Experts of a small language model: 24.6M parameters.
Below are experts of layer 5 (counted from 0) of a mixture-of-experts language model. Rows are named router (the router's row for the expert), up (a neuron's input weights, with its number) and show model dimensions 0-191. Each number is 128 + 24 x the weight over its row's rms, rounded and kept within 0 to 255. Numbers have three digits each.
After each expert's rows: "mostly gets" lists some tokens that are sent to it at least half of the time. This comes from a sample of Wikipedia text that the model never trained on.

# expert 9
router:158181140101143127128112156083143068137154111098122139145152134124115163109118147111109144124089124155100181150137127113134139119162148146138114151139158159153071134154113150108176139087106119107140096145130132101133099130128170100097148157150137132129119172155107143140084137129094091103146106132123124147099133119125128138094112163136122162116182123130102112097147147138149102130144128136117085116140099115129153111064146128143100146120112133112139168126156148117119128107127176149100086127140149142175180119123136091125122088128180125124125103115125074159096115123110172105
up10:078166124137161156114162108152107125113134140101124108158124165124079095120121145110125139088106120113118140103116142138141156116108162139172126185103122117100094198153131138143104146128096132127138133122186094145140104151175129119135130127117107128105121095130127133134116135126137111129115094141155110154127122162180149142138092160109149133111126113123112109137099103088148149134110090122178101141084157127115136149103120122123137149140096132148111120095095107129151125132190108192175085136132133138099139117125143129128118088121163132157160132178102090138082091107138107161
mostly gets: " game", " government", " University", " series", " film", " player"

# expert 4
router:102157131067094155136115156088120090156139126147141123140118133123128135160105136113146139126109144160072163131174105089100128139162151119139160149091152176113128136138153131120130145130115105139072097142133108145082158125188154097085142139084145107118166130114116151122147167125140100121172101131130101160142121128134146152135149139112094140109150132102100144094161099128109120140181120099152099110139129114094159111109140122122126109154134126116128129136153080130109199116131212137142086120155154115147138123097133130139130125114168128083132129124116119137112114144156142115
up10:116159166125101160170129134117121122147134131131135128079138137148127101146136115138110129127088117120080123133124119149124105127150147147103158136128183129102132127167110138122109130106094127155167127140139133068082153136136122139143159107153138121136129085096101128100148144140120144102149164132126106101174074135111170080073133143150125099112111177135128075134131095120184138118167093146131098156138132109133133113121138114154094131123125120087160142085112140089148111107198118119151109095136155150135117131111079132157124140163108142113140094137133101138113139155156192133
mostly gets: "%", " —", " +", " −", "See", " However"

# expert 3
router:139141131080133129143106142103152063132154100100100159159147116134104137128105087111116157129083119109118153141138100102119146132158113153166136166117181172150091111135131164094112127126098137126101100108136092146099117130139137131088135127114097111135150132107111146109117129098116127095106125148154135138131102150138150131127104152138126162150107093133117131127156135140115072120119089096157131145145117083126157137102147153135124123079119141143137157125121155149083170072149166151108102128160130134188142099121158104094131133163182122132162127105082085154145131126127183116
up8:142149125146180156106078148113137151142147091114150127179146128146123140146110081145171134152134150110144127137156095110117143093111171140132112147085154137108098162139182159133129173106120153133132148129122109128158123056080123167124103111086119161104129098102146119113127130122150100104147130196151141136092117141107115127126100140127104164124097111138099134087118128140094115123103169127136129143116117122096145110106113106120104170095128150060164146108127118126139109129149135102114072157124136133133096083118161117185144125135132123123137134122135128158141129157131114168
mostly gets: " the", " New", " National", " several", " many", " United"

# expert 13
router:137167145100129146110120146068139126127131099150131136162138121084129156170148117143136153137118104152083171119113142095150126154119133141136138148113198159138128111120140134100149141123109131089110114105129117139132134124148159120111121118142097146161151145114090143104116126083135112083158089141135115091131168088123126151116132131153118097148139129154126122123142145134116090138113097134149092130156152099098164143091152146140112141120117116126101155115173094105137150081117170159122105129142100117141152102094109097103132135161239161132133140127129104129121172116087167115
up4:130132102088100141149146124134149110118125135126107190142153113129108138139138116166095119125087123156111157155126124119142120136187092133118121154150117115127092135149154092111123154074099140108137129109105121104132136126141118096134126127103110122148151115146143135126140160111131113105106119147174174145063126106104116127177123128164069133213102134126128089122158159129138131109130127145080138142172114124146158127131119119135121120146127096115180117120157147123123082133100122095127116150123111106121143129129130078106131169159188098087159124118143182104129169083143126140
mostly gets: ".\n\n", "===", "==\n", " |\n", "==", " |\n\n"

# expert 0
router:126137119099124118150120148096172104115165092125111134153124101092124135153144092111134110133092136115072143172144125131160130121159123128148136160128115121119111106099132149122137126107111084106103103108137095138128135146159159115121096119129123140156112122124119151120123149155127103087207048155127131127138138115168142111132113115143110119122183087142097141106151113102090131119120081127132070179144144103142175123127127124136134159129135162136109151137149147110093147082155144139119108114154157167131114114108138068109151164160197111144109145103136105152126140108122146124
up14:114124124078161110135124113159131129138158100140127152142146140133144107132115125128127147115113145120124099139117141128106125133153152116168110166152080131130127105101101126115102204134119091154133120106117068123108082158134155188127130156097122161136098118128133113096103109105103092117144136129153167149122130137137127110145131144149094124155113154098130112075160108082127103078135121169152082128124092172114110153125129147104144148170161132141120145129109167113131179119165088098114135155111122138098164128127143114138150139109146137129071146111103129163121208125102138140
mostly gets: " T", " be", " N", " K", " J", " W"

# expert 11
router:138139152129113147164147159085138141143138084129130105178116128082108140167146111129147124132098098110117173146142117130111123105147153144108138156128119160159099090130132163088146108122090149112104104081103111120099115127146132103101137099137113122148167128140116145097135150114116088076169113139125131149126124131139129126122103152146108140092162110147145105135143141114128079157124089110165109119161129101081134159083120130127126147145142138128136137127134100131149171101151180177123111148163142114168149095092112079085137142154192132124160139150131100165114154152127182120
up10:129107112127123159104095131131118124141097145128123127126120136165169130148125127170142132099154156150127096190096115106125079167143106122112135126107153120192117139109101137129149129131138142192112121107132131099106114089127123113137135141130122176119130129126147150082126159114147132151122145114141133143081139108118165124157115117102176127093090121139152119144103139128146133127137089151209092138073079110117108067133133147138131128156162090128116130114116113114123079173142128140106118135135134124131176111117135094083153159155084112110113093132105149147156151125183136120
mostly gets: " and", ",", " or", " &", "),", "',"

# expert 5
router:147168141093130132097104151089161118120148098150134144162131135080104156140165107129165144129100099151105144135137105101133145110142114150153127164118165153129092130094129135103157136115106125106116098103089121152121140128136163094138122168136113119148160130095105142103080158099126112104151085168098126097135157116159104166123118143155102134121144151169124133092147123099105095117168080117148094101153130092088168142118147127141124166132117144122123156125143098120116151102132200156102115129142143113156163098093129098115140152119198142120148124156142101142121140118088124103
up13:125128107153137160085127126128117110108072126172162104112128115082130065125146110119136145094115107121125151125116180150145151132129113144145165076155120134127129131160138119142157132121109074100115127141114125115147098156111110127138138115094151131119151178141172122105105167143189143126129133135141106149126108156135138117131082088132097158126109170109122134130066111124128127127125122143130123131101095134157147136107191104149133107092093117116144155089143090135181098151183131091133157108119156113086175072140128148112126117142144177155128128129138123131161130129122139125
mostly gets: " ", "_{", " £", "–", " $", " Chand"

# expert 12
router:170150143106118108107121148099144089107164114084094162124123106122102154149094140131162162110125096149091112145128100125114142111119124152086120138137123130153082154130150124127121122145103119109101093107076130140116121108136137124115122148131102132161151128146144112161101156087126154087145133108125119132090139141166121152106137170144118125104142107177148124099167109130139092144114129125138072104130131089137177086119142161142101124100122103115183144121111118165111132120140166140130087110137172118128173119103160093127125086156190151090141156100128103140087105165132165137
up7:119134117129142149133085165130116115114184102133095145111083128139123103133145109168093154139129136112119125120129082178156148149114128127132111120142131146128155129126134080133147139139107191098121116123151073075140130119154137146150148108111137136122145131078132125132107167127157126131074133132135130141123138138125086079133132148096109122090139125140122144087169159125128112135094087130177128128102101103150135105169119152128140125152134155161163160036140121064135115144126094136119090123164128136168114118164116144104127103161144109131162168132121093115132135135163137131
mostly gets: "idae", "rop", " River", " cor", " wood", " blood"

# expert 6
router:123173089092141125120113170097155151137164095136102163173161123104135129160126125128115130098086132158065147148115096114100122114149141136101151128129162158103094134172118128082178105123124103138092090130083118140100112126133127118126132143138131161149130154121148143145112143090146077128160124147129135154103172102127138138166147166138134155133165115127100141109155145118107111117123112116164089111136096111145127147119157125134099132119140132150131135160172150143133145084092113107124114114126144121182135113146109061086122096180170125125169099098096131126122148117131140098
up11:124122135157103132157112151123134160148158110104136074109133110079150123120116116107146116125097173152161114120107136112102124102114100155124129212105102157110083117144124138096082108148149115149144158137152121094126148126166153150128097151097144120120133096142142125164148098103142098132128080113121101147182124116133142103135112124147114139128157128130121180147124121141116171180136124128127135105120120122149136141175104149097109129091141144129126136130131029128081128126181127133151125096166111149118128157133122127108110127134104148149124153100121185163116130106103094147
mostly gets: " it", " him", " there", " such", " It", " located"

# expert 2
router:172157123127106105138140147124143105139114104117121130139128112124138139102148081092095155110099131129110155120140109120085145084165140126147107188104147151163091135132163125114141138159096133121086103096121104125089103145143127127094130106094081116133130118116101140078124171125156119093138121131109152124122159150165123105142107127170147146139139096124123137134125140108118107122120108108141093146144133110105175128106192120154135133093120151120114170126147089149108165081118167134101103136157155113188173097100161125143152154145204122098147138134105126130116145120085128112
up13:125135131149121120150141096121153092153126096135127124154161120088124130131093140085175134186111156079116119137121101158122154094117161130177111110123188161087123132101140128141091137136117157127114123152146129153129142153120133109172108133106128147112152119103139116123103158101141111121128128120136153080156100118132148170168127127121123103128121118109119126097172135127113113145137089099151124156141088101171182072173148148111099120107108130101166115123134103154121098109094163136162115168124121133149151098128183123099129126143141123117128136116097190127082122092081117139
mostly gets: " his", " a", "196", " her", "197", "198"

# expert 15
router:127129132130095123150147157116118109134141094127137186125146165132095135106132103127136133127113108143071117153126143109109155085162095142175161165095143163151113127165129139106172129141142148131149107092110128122071145106139132093080097130130120149150112129126122125162109144110103136117157144155130131146127110114168106122125105139134105136075192105126124103123190108127125113118135100109157071136166149052153154130116132125132126143108142132129154155117134142110095159116142141149162122099120133138125185089067110084123148123128158139120147142099136103173097110130120143132
up7:113127104111100144106127128144118077126146148094110195161139144116142123124170166208109116132118108100125139146128123091111162117119127087123138146110106158117106150126125094128121139152140126086131105096112163127139136124123106143150103098141128129113135156077112134147121150076109133152118151152126073107116110127154150147130109132082138148124168120131115130099141154147129091162138173123125113127133116128136181101128085181099161118087150199137117131140105162125128138151090115126109114134122126113125118174136132065125115108125151102120177180116104103140131135148157155135
mostly gets: " Candidate", "ü", "ú", " DF", "š", "ă"

# expert 1
router:147165153127151145138103144098136121141157113138102122161116136082133124140118151117170112149096100125083145152131118105132100136116162146150130170137181167145101106116133164077129124128116108103115086080107130149122118123149136119120105129120113112157147115154089121087120174086136111090152132143128125108079148129137116145147116144156126157113115137149141086086160126138102072121115100141160133115164149116088168136093122138153115166138153133111133153118150109107131167105135171132099118131170126129137149117102149088110121143132221131124135149145132082155109149109081144128
up10:141078109081110133135127117149147125124127113130199138141124146162109123099129078132139147118134092128152157110154144122158103156101086162149050139099158164140121120096101129087125127147124135082110129138141132184111129158113134116094133126159105113126141087131118123131130101142180139094128116195163084082141131086179145127139104137129116136134105106138132127134144112115099145139114135160128139151145172093114145144129141122167120123095139143094162132094090124142123126097122120113115128144176107151149133102117163122113103105143105137211128123125156148134143117119129123131
mostly gets: ".", ").", ".S", "\".", " .", ".\""

# expert 14
router:153154136100134162114146121091139101152122100102106158170126119097134130178148137099137145108107108156090110119131125120101142136107151134117137131125158142120119105105113121102145098133084141105112097101106129147149127100161161106116100157127134100172180135112107105097099166102150090106155106132113139128066114141153109160113102119123164139137136155170152100133161118145099098107168078108160091136155121107103161147098163107159173145100129117128115135104168132147149149113131155142136140136132125109173132106103158109123133131169220137135145126091113115144112153123141134106
up10:144148150128096120108131127065119120119120131121118126116080139140100179039140172139161135113123142129135158133114136142092160128162143128149134143152120104137164144131097164133122133148128096146150140130135144136105136124145160144151127100135109123089103130126121130137152125142084124123112113059168123145125108136158124098126133070118148141099117132120167120125115119132072077130070116128162124157092129159158166166152129114145144073114076134122139116096101115121123139128115139144213127126145170129099130144114154102120141090134129137174126147139114109136128124099153142155
mostly gets: "°N", "″N", "″W", " Website", "°E", "′"

# expert 8
router:127161115099131118154111153094141094147153094150127141157162126106140124123139106117118151094108159127080135157132113108126142152147117114134122124134138142166084086132128130072118126128118129119124107111117125108117103126127151133101123142168126104138168115152118136130106138129126120077214075132156144164163132108158114146107122171153102146114204103138109119114155135118084081118120111121143122178148133089101142154129147119144093130110122142121132140104141114148125122114141176140115095097170120146198130128105110118098130123143201129125155129105117083139102122122102152093
up14:125133136131118139130126120115155164136127061100108115149134107128179095122125141132101173136117133190136128131100119110100135122126153099068117129100099130152081102157133147133143113174152121180083080106123122109194136152135140117142097152148068158146102124124161133092135158159143085142142156122126129101110143102076116129120106115129114145068119134122116115134115127160132152157098150112145130131115149102129153141127113110125105143158133131073109156149184165134128142130170151104139121142142125103128127129151134099154112138136111144148144115145141085106127162141071115159
mostly gets: " against", " during", " on", " over", " under", " through"

# expert 10
router:158166157093129159126141155058133104154135120149115141164159117079132155156141139109110124121095095123076131107106119081152141161152127139158139157097139149136118141134094147124133137118117105128116070094117122104100079133143156125118121143108127118163173134109105154104126137104141091090142128134097099149136142113146148146157117111146122119144132104156137105120152119131110068130156111112156100141155127077111148144092166135130118149137129109129137146141158129109119129082151165138107112125154138124150164101117141094131128129153212149120145156089118119143097163138072168108
up3:141123137106121119104083139086083126132149131132123108132161117131135119165152119179144102119133119131147128128122100111137135131088135096173136112118165119101117109165153118119162149102132126109109115067072123135129103090115116137139131099111118117134140119115134109120165138120122116160122135191211151165130112113118112148108147129117135099131128157161083079140122139114093124127140131145189145135127131090107156180137119131140131135141094158155162155048114159123121123151134110127127120110088136142204151128123115132106165148118105131080135119128150103168160135120111128140
mostly gets: " |", " —;", "\":", ";", ");", " RUS"

# expert 7
router:141165112090107118136120147098157085146121138136131149149118133131139109129117114081149147137115119140109179127128104142111155130173118169150114166106161168161103132138128169131154146104138098144120092112107116150095112114161124137102141132088097091135115156151134144122089142074088108122173110150131155128129112147140104117149128130171114134087168088135090116105134146122093118138097120151146080153122094083125150134135133127147118140132109149118142173099154130108113153107156182121116137119153154143148166103117130109120121077202172132119119109117093080159102105113102139113
up17:101135127091082154176151115140141078132109131088118158108149109165116123136148116140127171085074137128088147080153141110114145125129124153147121130093109098141111135100150127133076166146154160146120131136133141176124100141134136097124106140131165124077127169129141099114128090092127142136159124110160143154123158138131111131078146126183105124106117130113154160162108084201090132165147095118105120072097128114152140133188115122134103105142106137151113120101119119142070156114145157112136133133121130149157145141118126120152150110140121139129133130133141125126142081152161126121
mostly gets: "½", " CD", "9", "500", "8", " century"